{
  "n_layer": 9,
  "d_model": 384,
  "n_experts": 64,
  "experts_per_token": 6,
  "d_expert": 64,
  "d_shared_expert": 0,
  "activation": "geglu",
  "moe_layers": [1, 2, 3, 4, 5, 6, 7, 8],
  "router_score": "sigmoid",
  "normalize_top_k": true,
  "routed_scale": 1.0,
  "balance_loss": 0.000977,
  "balance_bias": true,
  "init_std_router": 0.0149,
  "lr_router": 0.00206,
  "vocab_size": 51237,
  "norm": "rmsnorm",
  "norm_eps": 1e-06,
  "tie_embeddings": "early",
  "optimizer": "adamw",
  "lr": 0.00126,
  "beta1": 0.9,
  "beta2": 0.95,
  "grad_clip": 1.0,
  "batch_tokens": [131072, 262144, 524288],
  "seq_len": 1024,
  "train_tokens": 740100000,
  "steps": 2739,
  "dataset": "wikipedia_en"
}
Below are experts of layer 5 (counted from 0) of a mixture-of-experts language model. Rows are named router (the router's row for the expert), gate (a neuron's input weights, with its number), up (a neuron's input weights, with its number), down (a neuron's output weights, with its number) and show model dimensions 336-383. Each number is 500 + 25 x the weight over its row's rms, rounded and kept within 0 to 999. Numbers have three digits each.
Before each expert's rows: "mostly gets" lists some tokens that are sent to it at least half of the time. This comes from a sample of Wikipedia text that the model never trained on.

# expert 25
mostly gets: "\".", ").", "s.", "ing.", "ation.", "es."
router:514499485510495515472509526483511512509503493498501479522507478509468503491558489520493512493523535469506514447491480507476448510492504498512496
gate0:484519508576463488504514514508500499476510516510466499498491467495457451527519493485482492493495478470533487493486501502472485487486496475506478
up0:468500482473498529496497523494492490510509493504530497476458538519523482497532506546458504489516499473495502481489487497516467523510527514496487
down0:473502527514492517484474498517500508466503491518479497480522494491495510536518512438498507487499489509500506532533530478522520466492473511496545
gate1:507502510522492513475550512498526486505500487529503463502485505498488483513513487544486467463503482502508519448432516523535466522506579475502533
up1:468480500465472514449544514488503469497475489525477464485505520519475494516520469476473493465532490479495500457474530494515469545504560486494518
down1:513457503517508501511496533541499523459513487531497512487501538485498531535536563509499497514490503487506491535502469482491476454476471460527501
gate2:495500459540481503531539488513498500499494545525501539494537474447462493510510475459488547452461475534531485496528479525505503490502548470486466
up2:479561533513528473488478523500490523523498478479500472521474501516530553501499518536501485527504520470450490497500488464491518483507487528497536
down2:494450525479508509501449531499501492497516459499492555522502487507515509476527508497485521525497510540497539487524467478497447491459516506520492
gate3:528481466526491502506477509506497480474514453515486476498525477499458512469517481497494487575461508505496484491498495485499445534497494451486463
up3:541513491474516484515504488550527475479533474490523506468473516510476472524465497471515521503485528516489491467520501522525537443504461518492453
down3:523508470519522522502542506503476536541493534502489513524530488556532542431496493535488495506528446529498548490504512543526510503485555507484513
gate4:525474504499487480497535493482514481525496482501516494507479476518480505537463530484520512496477509450482516499536503507487511545503460494487510
up4:539509490487576528521436508516491532484498496508522550502529473508532513473501490522480471498488478557505477463506534498523530472488513483510488
down4:498523481477501532507495505514528470481478540488534529519516485505480530478539546520517490497436498509515518463482499519529459500517546494524516

# expert 51
mostly gets: " |", " such", " 1–1;", "\":", " —;", " ="
router:517516458496481504519507519508499492508516539463507491497512500535456493507523478494484477527517538485472514472498499477470508498509519488481486
gate0:529485489508519545501484491503494494498468474524505504527488455502521525536529506554501495522505542462486459527519476470540523514461485461527459
up0:512505499560456523474513491501518494489500477492476493457478479440523500534488508494502508531510538460534502495497485515525443525476481484560490
down0:544514543549515554443498566546491520491498477496492474525520464538500507485518514471473489455527484504512533473452499508514478519490534414488454
gate1:534529494466445478499511495518482531483521453475509484451526453535555482523539531500511558485515459487532527473489500547488455524475487505507516
up1:485485498524508481491493496550521461516529517542484496547444547495476535448480492497474471487478565510496490503509514475512514496527518487509487
down1:522506484490509489469463525520500483514506514476497488503504528553541472484482505550510483495494510517503581499523523501510513473494501526485512
gate2:493499491526532512481516528503515466548511510508504509491522522482512506549495504488470535476571519514510504496481483463505460506526524537509522
up2:479522544470469495475486463498482492519481489487535491479468518512486509482458509568491466500517510530494534511497489504502503487526481541529567
down2:485480463543470524491497526547498509463487513479528474457555544527437503498507493483496533518523486492511502497492476526552505531525501477465455
gate3:506496569534460470514483524513484544530514573504464489491483482545495485528490573543507479468489456491533505526524492502543510482493524480524474
up3:526532528490509464510475509517545513528524544531494505443442515568525437510473555480510479490502523499519495479538500494498457467471480491522486
down3:538493486538527528488492499509504494453516508470489432503541527477503463540492519537478472537473498504507472501465493519510488541538579524490493
gate4:490521460481483496510467486486503504481544516481500490530512467519492510553541478510508486475506521487501493447506478517479477524519513491545485
up4:500510495493490512480457474520533493456551512501529484484531473502501497516510479500536500547486506471516482471511500475487480516488493459509453
down4:502484528528505503514479514488532503459520500495460507447482494483510514527533469504509524485475515437491506509577446460441467492525472450507504

# expert 21
mostly gets: " |", " Synonyms:", " A;", " 2;", " 14;", " Years:"
router:544515451517489471518505506502479497521503508490478493507500480527477475503519493484455473529473528474481512457482510475463492527502499485473490
gate0:557525475495492534490511499492518502502500483495468499525529478503466544475578521513444503512513440533440511530514519514474498501487497492457563
up0:553495458487507540480531496543524479506454494506485528490486522509516534537533491499432546523519455543480482524496501513510497520519503495506540
down0:482474527497467525537556480512486480448536460475519481487474491502504502498529467450485483484509512519526529527478514480464484495553486493520471
gate1:514532450469497509511499495490485516489500516485480530509541495501504535499510501531498496490484470552460493451513446555503496459481507508507478
up1:514526461487497474540517509487484521522476474473471583497494479591499491522522514474455509451486447528499479435498501514500467464408510487466516
down1:485500478488477496490535474490538483480507495505528517530504481464476517520555503496511494508498541493527449483495504496461499553503445478472480
gate2:521481507503493508479478506553473492560516548514471485525474514474493567481483484492516498531451482536501543476527521552507446515507514523506527
up2:516480482525479502484491495512452506552512551522479477487472530474496563507516467462526542504449478551464498478482483548499475531496514495521545
down2:525446501498479522473525483498452483488511521504470512523523523489491529517514510492486511472501470476497518512550530501490472492494478458504480
gate3:483515474516464469482458513478527500512533511544491450532491516501539523515525544505509479498491520480525469455504560468475487460519527511518505
up3:485525531551523495501482504467535456525473474506493473527507502519521508514498515522456475477507512550516464475488505463525517494454519498491498
down3:523446512460494508489494523463494519481546506512508479456497502508482522518479490479506457504521508484511494502518474467489491478494493493514526
gate4:516511525512551510510519467488503517487482471484499561538442524537510525514465501549496518478497459493489460474529502469469458492500491558512504
up4:482485519492469487461469524492499524520527539561478439501539489484518502507517522563501456508500482470485495497513504483463538504533528501513507
down4:503536507519515492505514530489474466517511520476483508497504509468495498488484506475517515485470498492514480480523501520474505464447484485516514